Experts of a small language model.
Experts: 16 experts in each of 13 layers, 352 SwiGLU neurons an expert, 1 pick a token, a softmax router.
Training: a variant of SOAP for the experts, 5835 steps.
Below are experts of layer 8 (counted from 0) of a mixture-of-experts language model. Rows are named router (the router's row for the expert), down (a neuron's output weights, with its number) and show model dimensions 144-191. Each number is 200 + 20 x the weight over its row's rms, rounded and kept within 0 to 999.
After each expert's rows: a language model's description of what the expert responds to. This comes from a sample of Wikipedia text that the model never trained on.

# expert 7
router,176,194,186,189,190,200,197,184,180,208,212,220,201,177,210,231,222,192,176,224,195,189,227,201,209,188,187,209,230,177,226,201,205,199,197,197,236,214,199,219,182,199,195,180,190,199,198,218
down0,215,196,182,167,200,224,179,234,226,208,222,198,184,210,208,221,188,232,215,167,194,202,218,195,201,143,215,196,223,233,230,234,217,180,204,212,215,192,208,188,207,217,183,192,170,215,233,241
down1,229,177,202,248,184,208,194,220,201,206,187,192,173,245,186,208,183,187,173,215,196,192,237,205,228,182,193,193,208,190,189,206,208,202,213,198,184,184,160,201,203,160,224,192,212,197,279,192
down2,178,194,181,205,185,224,210,234,208,203,203,212,199,191,181,173,187,212,212,192,211,236,199,196,188,178,223,198,198,197,204,184,206,186,199,182,191,199,207,206,182,201,226,237,224,214,216,200
down3,190,184,189,212,204,213,201,242,171,176,178,183,155,215,186,219,211,170,201,176,206,208,198,241,258,195,218,222,194,153,166,202,190,213,192,207,223,179,201,194,205,205,235,173,226,208,206,220
down4,204,208,179,216,176,200,197,164,210,181,201,226,174,218,201,205,227,194,203,192,204,201,235,218,202,162,179,188,229,210,179,200,209,197,189,212,240,168,185,194,195,237,192,196,243,199,190,175
down5,212,169,196,197,220,195,201,189,220,204,166,191,166,205,183,199,189,235,206,210,186,225,205,193,175,164,192,173,168,235,190,215,192,179,193,198,189,189,203,196,186,196,231,225,179,209,155,214
down6,174,188,217,193,219,188,180,203,170,223,211,201,180,188,204,185,213,203,217,190,222,213,208,255,194,217,194,198,167,198,208,222,221,203,210,205,207,229,180,206,160,149,207,192,215,209,186,209
down7,229,201,173,179,187,197,208,221,201,174,212,211,197,214,222,174,219,189,197,224,203,212,213,189,188,120,187,209,178,189,209,216,221,194,206,200,214,239,230,211,171,205,186,199,194,186,223,183
down8,192,202,172,200,183,192,206,231,191,227,232,221,167,167,217,192,157,202,194,203,195,211,233,200,186,227,208,193,208,218,180,147,235,207,217,182,218,183,197,210,200,171,167,196,193,232,153,216
down9,197,165,161,190,193,183,228,236,187,185,230,202,212,207,192,174,225,203,203,198,166,181,194,221,229,197,224,217,200,192,203,204,201,170,211,195,205,220,203,218,163,175,237,225,178,210,181,192
Word-initial fragments

# expert 4
router,174,213,190,185,183,220,227,155,198,206,210,172,216,198,234,218,213,188,203,209,188,210,231,192,246,205,168,201,200,172,206,162,211,183,192,226,208,228,215,209,199,196,218,194,202,190,211,231
down0,194,197,205,208,218,167,176,211,174,165,174,191,225,212,207,175,224,172,170,206,167,209,204,238,200,175,178,176,199,196,208,169,224,217,202,176,226,202,199,181,183,210,198,234,171,212,195,188
down1,176,203,208,163,164,197,181,195,197,175,164,229,195,204,207,181,186,201,197,212,215,215,205,225,200,199,197,199,221,162,233,217,231,244,230,207,186,169,214,163,202,206,201,220,189,175,171,209
down2,232,212,192,194,189,182,204,185,243,239,192,196,206,176,238,204,231,203,202,192,205,228,221,199,184,190,211,215,235,194,161,228,197,217,222,185,187,176,189,229,179,239,185,229,218,173,209,169
down3,207,192,190,246,214,203,205,186,200,201,200,188,237,157,202,200,209,215,175,197,192,162,193,202,230,209,193,237,164,173,186,218,184,205,195,208,214,202,165,249,175,219,203,184,215,218,217,182
down4,240,248,182,154,207,200,217,210,216,187,192,213,173,224,190,196,192,205,252,187,193,230,199,199,157,232,234,185,195,193,177,186,199,205,165,184,207,175,202,204,189,201,189,197,203,233,190,203
down5,196,209,234,179,199,238,201,161,229,166,244,209,205,180,201,203,201,170,167,238,195,194,163,181,177,164,173,156,190,191,187,239,208,201,207,176,213,233,230,215,223,167,214,190,200,191,237,182
down6,206,198,211,223,208,229,209,201,210,170,229,168,194,188,185,201,206,182,181,192,215,166,187,209,197,181,169,184,187,228,179,234,180,227,209,161,220,188,199,193,175,168,201,228,192,196,197,163
down7,222,199,236,185,158,186,228,217,176,230,210,200,219,217,229,191,166,200,201,201,176,224,196,219,200,157,186,176,208,205,175,208,189,233,225,199,210,217,206,179,145,197,211,192,226,217,188,193
down8,205,229,196,203,205,226,184,201,174,230,169,197,228,192,222,174,173,203,207,164,174,205,204,188,198,198,228,185,220,197,200,203,216,177,218,215,239,196,204,204,194,192,186,163,195,164,225,241
down9,179,202,216,210,194,201,166,217,199,204,166,211,217,215,196,198,210,194,230,191,180,179,172,195,194,157,183,206,222,241,197,189,151,184,207,195,204,152,195,196,229,206,239,222,205,210,177,199
Infobox and markup starts

# expert 8
router,222,218,188,161,183,211,221,186,182,191,212,176,203,195,211,223,232,189,161,233,203,188,202,193,215,244,206,208,205,188,208,181,217,174,201,214,219,177,227,249,182,192,194,141,175,192,205,213
down0,225,187,182,236,223,212,193,210,163,203,260,187,192,195,235,207,195,188,218,200,198,213,182,213,225,194,182,197,199,192,218,209,220,213,179,169,197,222,168,211,177,207,156,182,185,194,201,257
down1,193,211,211,192,208,209,191,168,202,200,209,211,195,193,208,199,213,197,208,218,194,171,189,170,194,186,194,211,193,209,176,237,214,205,217,204,218,195,223,202,188,201,193,222,214,204,217,151
down2,209,203,164,209,211,218,209,207,215,205,202,232,198,229,200,189,163,248,185,172,192,202,220,213,180,215,162,201,207,191,190,178,205,175,178,213,221,193,182,220,198,211,201,184,179,209,182,205
down3,211,205,192,174,198,184,176,210,202,221,214,183,220,168,171,185,204,199,178,206,193,196,194,200,219,224,171,204,192,225,212,198,154,196,187,196,214,196,188,243,193,218,180,190,197,216,198,201
down4,199,225,213,215,187,208,191,187,209,224,214,213,238,219,176,225,179,215,180,186,175,202,212,189,149,207,218,207,201,224,193,152,193,156,208,185,194,235,192,184,181,155,163,211,200,174,198,185
down5,192,232,185,166,195,199,200,189,198,172,243,210,219,201,213,226,187,191,223,218,195,173,218,165,202,177,186,216,233,183,198,258,218,218,167,198,226,201,185,170,228,185,182,218,221,184,202,177
down6,202,183,216,238,206,213,211,214,183,151,234,201,181,198,198,174,195,217,217,212,174,235,212,205,193,188,200,182,205,180,177,209,215,181,175,197,205,229,156,164,185,248,229,205,214,219,189,201
down7,188,185,200,190,176,195,161,207,179,222,166,182,192,200,213,217,186,219,197,152,199,158,186,193,220,217,183,185,186,230,211,211,190,194,214,184,167,229,194,167,217,201,208,198,207,230,173,139
down8,199,211,177,216,224,187,212,217,202,205,199,186,196,173,191,216,234,188,224,235,233,200,191,207,216,226,201,200,196,219,216,198,200,186,242,189,189,195,172,186,211,219,175,168,196,237,211,196
down9,168,199,180,211,196,213,180,186,222,227,194,213,166,182,182,208,214,226,204,205,225,208,158,210,223,199,194,217,196,223,195,201,213,187,183,190,214,181,215,210,145,213,224,182,220,191,241,181
Personal first names

# expert 10
router,183,218,229,183,177,215,239,194,164,209,213,186,207,191,229,204,206,207,210,196,148,168,233,197,209,228,185,213,195,188,220,192,215,201,220,220,228,192,212,220,192,201,237,183,191,219,188,202
down0,189,229,191,250,157,239,182,183,227,197,198,204,188,227,200,197,233,191,171,196,238,187,215,202,179,225,186,200,167,240,185,191,213,222,192,216,197,166,209,189,203,224,205,231,200,181,215,207
down1,163,199,183,182,153,208,215,209,197,210,234,179,210,201,199,176,212,187,146,197,207,210,201,194,225,199,188,214,192,168,214,204,194,230,181,243,208,207,196,190,188,211,217,198,197,235,187,196
down2,177,194,186,193,185,229,180,223,225,218,206,203,233,195,201,199,186,180,217,186,197,183,183,208,236,182,180,163,187,210,216,201,190,214,206,225,269,184,172,171,215,221,243,181,227,182,217,204
down3,223,196,203,169,184,177,249,180,208,174,203,189,188,217,194,210,212,175,201,202,196,169,201,198,176,219,218,190,211,229,204,188,178,156,188,191,189,193,196,211,217,203,157,207,201,176,189,207
down4,206,172,210,204,186,196,208,208,208,196,229,209,181,200,218,201,145,236,167,207,222,207,199,201,185,175,163,193,243,231,196,206,230,201,238,198,156,212,194,181,225,165,196,194,183,204,177,216
down5,182,197,220,192,193,221,203,194,160,213,198,188,221,195,207,189,165,206,210,225,218,171,202,234,206,222,184,182,208,186,164,209,185,189,192,189,199,215,202,171,202,191,206,214,202,223,213,188
down6,193,161,219,202,210,188,198,213,188,222,183,157,193,203,175,222,195,217,159,192,183,212,207,193,197,213,236,191,187,198,231,201,205,185,233,188,218,211,201,192,190,202,179,196,186,193,221,235
down7,251,209,204,197,182,205,188,190,212,194,204,206,171,216,195,181,178,196,220,215,193,188,220,179,164,224,187,209,203,198,182,195,211,213,215,203,229,206,225,189,182,202,174,168,195,191,194,206
down8,229,206,190,206,191,201,207,196,222,206,188,166,223,225,200,197,195,190,233,209,238,231,206,184,221,207,171,170,169,216,211,201,197,170,166,193,187,248,218,198,200,170,170,187,224,223,240,208
down9,170,200,225,202,180,216,205,193,201,222,215,185,175,192,199,229,169,193,222,206,169,189,202,180,239,159,216,207,209,186,173,201,194,209,220,201,228,187,160,224,196,209,252,177,185,210,171,204
Table headers, "as", headings

# expert 13
router,182,222,164,196,206,233,202,192,189,198,192,180,215,222,214,175,213,182,206,199,213,203,184,187,215,226,206,214,189,180,212,177,252,163,181,208,204,215,243,189,161,223,247,204,181,188,205,210
down0,197,190,214,239,202,219,175,207,180,182,213,212,214,225,220,204,184,219,208,187,236,214,218,166,195,202,228,178,224,188,184,196,224,155,227,197,208,156,196,214,197,223,219,211,214,183,219,187
down1,181,214,180,188,210,166,219,183,176,185,224,209,214,203,217,198,193,171,194,171,224,178,183,211,207,181,159,184,257,191,217,177,194,221,191,208,185,201,197,174,179,226,198,218,203,214,197,160
down2,217,203,157,194,205,178,189,210,184,230,183,204,193,173,181,193,203,176,196,203,210,185,203,211,188,226,182,200,178,200,175,207,236,167,189,213,210,150,186,218,219,202,208,214,201,190,224,190
down3,181,235,181,199,214,216,196,236,191,203,219,196,205,219,202,205,201,225,202,207,207,199,169,177,215,177,197,223,211,185,221,177,200,191,219,234,183,225,198,184,218,150,198,232,214,210,228,194
down4,202,215,176,207,220,207,162,204,207,175,194,202,207,221,196,181,193,167,183,181,199,188,224,194,200,221,213,214,207,201,215,209,208,213,190,212,197,181,195,146,216,252,249,226,213,193,166,209
down5,193,204,192,216,196,220,210,188,172,182,179,201,212,189,174,230,203,182,260,238,212,213,206,211,222,209,219,207,242,158,190,193,198,194,221,215,232,229,181,210,214,189,181,212,245,213,197,216
down6,170,213,181,211,202,216,206,206,221,186,210,223,171,204,221,216,195,205,207,220,197,198,171,191,186,189,218,212,213,240,212,222,203,237,211,196,172,158,199,183,231,210,199,202,222,180,163,179
down7,174,196,215,170,200,194,233,236,235,209,190,199,192,191,166,231,182,164,204,202,187,181,195,219,219,239,198,159,212,217,211,188,207,212,211,201,179,204,188,181,176,154,176,215,178,220,166,201
down8,212,206,196,237,236,193,213,188,198,189,184,199,212,189,222,224,175,192,168,186,200,202,240,191,217,169,239,204,217,167,188,251,236,217,216,196,220,192,202,181,188,205,181,176,239,200,204,221
down9,229,201,203,163,190,195,212,179,238,223,211,211,237,215,210,227,203,179,202,198,226,213,240,160,207,217,163,210,196,209,220,193,191,197,179,220,197,212,171,191,206,191,211,229,227,218,179,186
Year final digits

# expert 11
router,210,222,171,209,203,199,221,205,201,178,231,191,184,208,209,194,236,194,199,211,228,185,196,219,223,213,177,212,208,202,194,174,201,185,213,210,198,179,240,212,165,235,225,199,187,227,202,186
down0,198,211,192,192,208,201,210,209,212,178,191,224,222,200,211,177,141,213,190,176,205,211,241,232,208,222,215,242,185,190,222,226,178,197,184,204,216,211,196,191,215,225,172,203,228,231,183,210
down1,191,194,218,222,191,229,213,191,172,207,183,224,214,183,189,217,166,200,215,184,173,197,157,181,208,199,195,216,210,181,198,227,225,179,195,214,224,230,200,182,199,192,230,196,185,197,200,194
down2,198,200,233,196,190,197,212,209,217,218,239,205,220,252,187,219,172,214,186,195,187,199,213,210,192,186,195,176,203,223,227,196,235,177,217,208,210,202,204,191,190,181,212,165,227,237,227,167
down3,224,202,226,197,211,192,219,230,179,186,224,176,229,223,174,246,197,214,174,174,180,195,180,212,192,172,195,214,209,204,213,192,220,170,224,214,225,210,189,217,222,199,178,207,231,255,198,213
down4,199,219,226,194,172,201,246,173,188,192,195,226,216,203,195,181,198,188,215,213,214,152,201,220,210,197,205,217,194,194,209,181,219,174,191,228,180,201,211,168,213,185,178,173,212,197,187,156
down5,156,193,177,213,191,179,182,203,236,227,206,232,224,183,215,206,214,179,202,205,210,222,200,168,190,194,198,220,205,218,207,186,172,180,197,233,226,203,229,208,189,172,194,205,197,206,196,214
down6,188,206,199,192,180,170,182,225,185,198,190,153,201,179,209,196,227,231,157,197,194,166,161,183,206,191,230,234,205,233,187,189,188,195,193,210,204,177,197,228,197,170,196,231,208,174,175,201
down7,197,207,205,245,187,166,193,198,194,179,197,176,201,193,223,202,206,206,194,226,199,197,193,215,228,223,230,223,216,194,204,206,157,142,219,151,216,181,220,210,190,194,201,154,142,189,221,185
down8,220,223,206,180,240,235,184,192,208,201,199,213,239,174,206,204,229,213,187,231,209,210,212,223,175,203,185,195,190,214,169,182,171,212,179,217,192,196,167,213,180,227,190,174,163,189,215,173
down9,168,212,208,178,214,215,187,213,205,186,205,188,193,237,202,244,198,193,202,180,167,207,225,190,190,190,220,212,201,158,198,195,169,208,219,228,205,201,219,170,187,188,210,194,224,211,232,184
Pronouns and clause heads

# expert 3
router,194,213,197,171,192,208,217,156,177,241,220,183,210,196,218,211,211,169,186,211,180,182,220,182,209,245,191,223,220,175,193,194,229,168,174,200,233,185,221,203,183,229,184,197,153,211,219,174
down0,221,204,166,202,193,192,195,182,191,189,198,192,212,212,213,219,206,211,163,183,256,196,188,188,218,224,183,214,206,175,230,201,200,210,205,216,196,196,202,227,201,185,177,221,207,196,221,178
down1,196,222,201,226,170,192,191,183,185,202,196,196,238,188,228,185,200,235,187,166,174,205,168,184,260,209,201,213,211,190,223,168,189,185,220,166,189,196,230,230,190,193,217,248,210,202,250,172
down2,214,181,214,190,201,205,195,187,203,218,206,202,198,180,205,178,188,204,202,195,162,152,218,188,194,174,179,200,202,182,193,198,209,201,215,235,202,194,193,153,207,207,203,193,194,206,188,176
down3,180,160,187,200,202,206,192,199,190,235,215,214,211,232,216,168,229,163,210,190,191,199,215,191,179,226,194,197,185,178,201,206,188,181,190,182,231,205,194,181,174,229,169,188,220,175,249,182
down4,235,154,172,220,212,202,209,212,211,215,208,212,224,200,193,194,187,219,202,216,221,208,192,171,207,209,215,225,208,232,209,178,165,180,212,201,213,193,209,237,174,154,201,200,185,223,197,215
down5,182,224,215,196,212,214,224,198,161,210,197,179,204,202,198,204,198,229,187,189,218,202,184,206,216,216,223,199,233,139,217,214,173,209,231,197,220,209,189,169,209,210,214,215,253,183,228,191
down6,175,193,193,173,193,188,236,222,210,192,182,182,222,214,189,211,188,170,186,207,229,199,183,190,176,199,228,222,210,186,251,149,209,254,231,211,172,192,211,224,206,208,161,182,229,237,161,213
down7,219,197,213,216,214,191,206,177,177,200,195,184,190,186,208,194,188,186,207,178,184,215,174,213,190,194,198,199,203,231,200,215,203,182,189,182,212,202,227,189,216,195,149,187,195,237,200,177
down8,224,184,189,225,202,209,188,218,207,196,229,222,207,219,220,232,171,199,160,209,194,205,203,215,224,192,180,208,164,216,213,217,247,177,162,179,208,184,144,213,220,216,169,172,191,176,186,199
down9,189,209,166,189,244,212,217,194,166,178,212,222,229,224,208,239,195,208,169,210,213,181,162,188,183,173,173,245,178,212,201,174,217,203,206,201,202,248,234,188,211,182,186,150,230,201,217,194
Foreign name pieces

# expert 9
router,184,214,203,184,165,211,226,174,204,214,213,192,180,230,218,221,212,174,155,242,212,204,183,177,223,224,217,214,233,181,202,175,235,152,177,224,232,194,235,204,183,200,232,197,165,222,189,185
down0,192,171,193,189,187,191,219,184,214,195,229,225,196,174,192,184,214,182,219,210,180,194,196,211,185,189,199,185,242,246,197,209,194,205,233,192,210,201,170,189,211,173,193,202,205,204,212,164
down1,223,185,189,174,193,147,210,207,192,182,167,209,174,188,214,219,200,233,201,220,205,174,197,231,204,233,187,234,197,217,201,208,189,220,191,220,226,183,202,207,200,215,195,204,177,241,198,204
down2,228,211,198,200,215,203,190,221,213,179,211,231,194,157,181,200,179,212,144,210,181,198,195,188,230,217,184,203,187,218,214,233,193,228,177,202,208,204,176,183,233,217,184,181,184,209,235,230
down3,167,166,211,193,183,210,192,223,180,214,170,189,210,195,189,197,226,199,189,214,165,191,179,152,188,224,206,213,216,232,256,211,212,197,167,213,197,206,234,215,230,205,207,211,204,204,213,199
down4,225,205,190,202,224,164,206,190,181,204,216,221,209,214,210,215,195,145,187,175,176,188,219,206,183,175,185,205,216,194,230,215,181,194,178,219,241,180,199,197,214,208,230,180,181,242,225,216
down5,169,214,209,233,216,203,207,212,218,187,216,189,173,148,218,223,213,191,190,221,195,195,208,169,185,203,195,209,209,172,193,197,187,207,183,217,196,204,170,155,218,230,211,218,158,164,217,193
down6,195,206,179,222,171,230,214,199,242,195,175,239,217,222,184,195,205,192,194,200,257,206,179,165,170,198,181,248,203,203,182,203,192,179,227,213,195,227,189,185,201,206,241,180,184,162,205,200
down7,191,209,214,191,209,227,202,172,195,186,180,208,192,213,177,158,188,190,174,178,177,190,214,198,214,233,208,170,225,209,187,220,209,186,172,187,204,225,227,196,214,219,243,194,204,200,186,206
down8,189,207,218,187,203,207,203,181,225,200,232,158,179,215,207,195,207,196,225,179,213,229,192,191,194,169,179,235,160,212,220,227,216,195,216,200,174,228,199,172,198,180,216,178,199,188,196,146
down9,185,172,185,208,187,205,215,197,187,176,191,190,208,219,174,213,197,220,185,184,215,174,210,221,222,242,190,199,186,201,201,217,214,209,177,205,224,219,202,177,171,187,187,184,198,241,184,225
Standalone numbers

# expert 1
router,205,216,213,214,190,188,211,202,192,205,237,201,199,223,227,212,234,201,165,204,200,173,206,161,220,193,208,210,213,184,199,198,209,185,174,234,217,201,209,215,186,223,231,183,161,188,220,230
down0,193,210,196,185,185,190,206,202,188,197,203,183,244,228,212,165,232,221,212,202,248,243,187,205,207,183,193,190,207,190,241,195,173,173,192,153,215,213,205,175,201,183,182,176,175,228,192,177
down1,241,199,184,196,217,193,211,220,221,197,181,217,184,224,199,200,225,175,179,191,192,189,197,197,197,161,200,209,205,170,175,146,171,197,161,198,216,173,197,185,197,207,204,172,193,217,212,211
down2,213,243,216,250,205,204,184,215,195,210,188,208,210,257,193,219,225,224,216,197,221,157,183,217,193,186,181,222,226,182,188,193,214,205,211,237,201,204,245,166,184,219,197,256,215,208,215,219
down3,230,155,207,211,219,237,212,209,208,210,224,183,201,197,158,183,234,196,218,248,197,184,208,198,219,203,220,166,205,225,194,189,200,207,223,216,182,213,215,189,199,162,201,227,196,178,205,228
down4,222,205,222,176,167,192,198,194,194,174,230,179,195,214,210,218,242,199,203,206,240,194,208,219,226,153,212,175,198,217,215,229,197,207,219,186,204,213,187,212,209,171,199,248,244,217,197,182
down5,193,195,174,157,171,193,187,191,175,223,196,212,175,155,196,204,202,217,210,181,199,171,222,206,194,225,164,161,213,192,183,186,234,209,201,203,217,198,201,205,225,226,190,167,201,186,203,173
down6,225,219,177,187,237,174,220,198,180,203,177,223,194,179,171,220,197,199,200,175,175,191,200,176,201,175,197,181,197,223,194,210,207,182,222,211,218,202,239,182,195,188,162,193,247,223,168,167
down7,199,198,212,223,181,187,217,190,173,201,183,228,230,242,203,215,245,169,188,195,205,193,171,210,240,200,215,182,191,208,239,182,163,184,185,220,226,221,194,195,181,220,214,237,198,205,202,194
down8,235,189,199,182,243,205,188,174,181,197,173,189,240,208,171,219,230,197,185,163,199,211,201,235,193,217,182,199,203,211,188,218,197,214,203,160,193,204,215,196,187,170,236,225,201,164,181,190
down9,194,250,204,216,185,179,197,196,194,222,234,189,226,206,201,206,235,127,228,206,184,181,191,181,185,188,188,193,242,205,189,215,220,218,235,199,174,133,196,212,193,203,212,215,211,209,209,203
Prepositions and conjunctions

# expert 14
router,188,238,178,194,186,230,218,171,200,194,235,197,173,197,210,232,211,185,182,214,179,187,203,170,231,233,201,216,239,156,202,183,215,201,194,235,197,219,210,248,187,210,223,204,198,186,216,197
down0,228,206,210,183,210,188,204,224,217,190,218,221,207,151,214,209,204,160,195,194,180,191,206,159,178,227,162,195,185,169,243,188,212,187,207,195,219,200,208,220,169,214,184,221,187,206,234,195
down1,209,242,191,179,181,187,186,180,204,175,231,192,200,183,220,219,197,235,182,199,185,208,211,189,222,178,173,236,212,196,171,181,188,230,191,234,189,217,186,220,168,196,197,182,224,164,200,198
down2,207,225,150,194,202,249,189,191,212,196,196,203,227,191,217,194,202,228,221,193,220,224,190,209,192,219,231,182,186,192,174,185,198,191,174,197,218,200,215,193,238,222,170,189,214,237,208,198
down3,240,180,193,212,206,204,195,204,208,233,218,202,218,202,185,207,179,199,172,172,212,215,213,226,210,228,214,175,221,196,193,193,207,209,171,183,193,168,192,199,210,175,197,168,199,177,204,176
down4,185,157,186,209,205,205,191,227,211,196,189,214,215,195,201,197,195,194,189,191,209,193,193,199,175,205,169,189,207,196,171,176,178,177,175,215,213,193,223,227,206,202,254,161,205,204,199,234
down5,233,238,214,104,200,203,187,195,212,193,208,229,179,201,224,248,169,215,209,179,202,235,193,215,203,224,225,217,183,197,190,192,201,185,219,189,190,174,205,201,160,222,209,214,196,172,225,238
down6,144,162,212,213,202,202,212,220,208,189,211,174,183,230,192,178,212,190,199,239,211,184,180,198,204,182,221,201,233,190,199,206,188,175,186,178,217,193,211,187,188,191,218,179,197,226,235,214
down7,164,243,222,182,187,208,212,149,202,224,203,203,176,177,244,154,205,181,236,193,229,181,196,167,210,205,182,188,230,225,184,197,198,209,223,212,193,195,211,201,209,202,186,204,198,199,177,204
down8,192,217,172,156,200,229,225,187,180,222,198,167,196,201,205,196,170,182,202,180,210,228,216,197,209,172,175,224,201,191,210,230,200,158,213,164,184,208,192,196,188,198,179,200,187,203,243,199
down9,216,216,167,179,203,210,198,203,177,203,191,220,201,178,223,198,183,193,198,195,222,186,202,226,201,209,205,193,216,216,192,245,222,212,184,183,196,159,224,176,189,224,190,190,197,214,203,215
Sentence-ending periods

# expert 15
router,182,221,206,212,167,210,204,193,194,209,202,183,184,204,210,234,223,186,181,186,202,149,198,164,223,243,202,227,216,198,200,179,225,174,205,208,206,196,220,205,179,209,206,193,198,221,209,205
down0,195,209,193,190,193,213,180,182,184,160,187,218,203,223,218,188,189,184,194,209,182,205,175,178,191,212,216,208,186,194,204,202,209,230,195,231,185,211,193,222,230,208,209,238,206,199,228,194
down1,193,228,189,185,173,231,204,180,215,212,222,190,198,225,201,186,211,220,212,191,231,190,218,181,180,197,221,165,188,183,207,184,166,187,189,212,173,216,206,243,200,198,165,198,218,191,170,184
down2,169,163,238,209,208,214,238,215,169,241,186,195,201,187,172,211,204,194,205,207,202,186,182,215,210,183,198,212,195,205,159,202,215,230,201,214,224,213,208,224,232,176,183,198,216,214,189,223
down3,199,174,186,223,204,199,204,207,189,218,207,200,229,229,188,185,196,191,204,182,208,168,205,219,202,216,170,205,211,191,215,193,201,216,229,208,173,155,216,217,208,195,250,215,231,196,216,193
down4,165,187,197,195,201,207,203,185,201,209,166,218,211,154,173,170,200,185,200,198,192,211,210,210,196,217,161,213,187,188,193,184,208,199,197,188,219,224,200,224,201,184,247,203,199,240,220,210
down5,196,199,177,201,198,216,203,188,202,201,177,225,186,233,204,217,236,152,211,198,208,228,212,210,232,217,217,212,189,155,187,169,210,216,221,174,193,213,186,197,148,161,201,178,213,210,204,213
down6,205,202,172,179,215,158,231,209,198,235,179,190,191,203,201,205,185,175,219,226,187,214,209,149,179,185,196,167,204,198,225,149,217,217,263,195,193,209,210,190,201,194,243,207,185,196,216,216
down7,223,201,191,206,208,200,193,226,210,201,217,220,182,208,178,191,202,180,190,223,211,222,185,249,238,168,191,206,203,175,215,230,199,221,193,200,175,234,220,195,168,223,209,200,184,195,215,200
down8,242,193,211,236,214,163,180,200,184,176,198,169,220,255,188,181,212,196,212,208,186,202,209,207,216,204,226,214,213,192,207,181,196,178,193,215,225,178,212,191,187,184,141,210,236,215,191,194
down9,208,212,175,196,185,209,132,199,171,194,223,156,202,246,182,206,218,182,189,215,193,180,209,247,229,176,197,199,219,169,186,212,157,173,215,185,204,196,184,190,198,194,234,179,159,214,205,219
Clause-ending commas

# expert 5
router,191,214,168,211,185,227,222,179,171,209,205,190,218,242,219,217,211,205,179,194,201,212,187,180,220,223,198,222,213,202,175,185,235,174,197,213,219,202,184,227,185,195,208,203,202,218,229,181
down0,223,177,195,198,192,190,225,199,226,206,217,200,169,191,213,253,189,183,203,171,170,217,198,175,190,183,218,167,174,188,223,178,204,213,196,205,192,179,177,232,174,218,178,194,212,223,196,185
down1,190,218,199,166,190,210,214,193,178,191,233,167,193,207,241,230,185,176,198,192,208,224,223,198,192,223,196,209,208,181,203,216,219,197,170,178,144,221,239,193,200,168,234,224,195,152,189,219
down2,231,243,193,181,165,208,191,211,198,218,202,160,208,187,244,216,182,207,172,170,166,234,204,214,211,212,195,214,198,181,211,234,220,215,183,195,229,236,238,172,219,193,225,207,180,215,194,231
down3,208,163,199,178,202,229,235,217,227,201,234,185,198,228,227,221,192,187,225,186,195,212,172,218,191,186,219,193,216,205,201,216,223,172,189,180,192,200,197,214,189,204,132,238,182,215,194,238
down4,192,222,179,198,200,170,178,227,187,196,207,191,204,179,208,210,187,205,188,223,174,182,210,189,180,210,219,186,152,200,232,198,228,185,182,210,202,168,205,212,223,173,211,216,243,222,189,156
down5,190,204,207,212,197,221,175,188,185,184,212,193,172,156,209,224,217,167,196,191,161,205,234,203,233,208,202,197,209,191,204,226,177,232,183,202,217,138,213,234,197,196,213,205,192,187,172,204
down6,188,217,170,160,194,202,205,185,234,162,195,245,210,189,182,186,209,198,171,183,174,168,164,227,195,203,181,218,181,211,170,190,197,187,221,218,216,213,212,195,192,225,189,179,212,188,193,166
down7,175,195,185,158,178,210,212,221,203,199,200,201,213,184,200,210,184,200,198,207,177,202,229,174,188,163,214,207,190,187,226,227,224,194,189,176,213,234,200,197,175,203,211,216,206,234,199,187
down8,206,186,217,214,193,161,206,195,186,155,173,202,204,196,239,191,175,227,198,186,181,169,199,228,171,215,157,221,219,190,188,154,203,204,207,235,181,172,185,199,182,225,230,179,211,181,218,233
down9,215,199,204,191,196,189,177,188,224,197,230,151,199,182,194,205,238,194,192,193,170,167,185,197,207,195,224,219,200,215,189,179,209,180,214,203,196,201,185,175,199,211,194,191,185,138,208,179
Table cell separators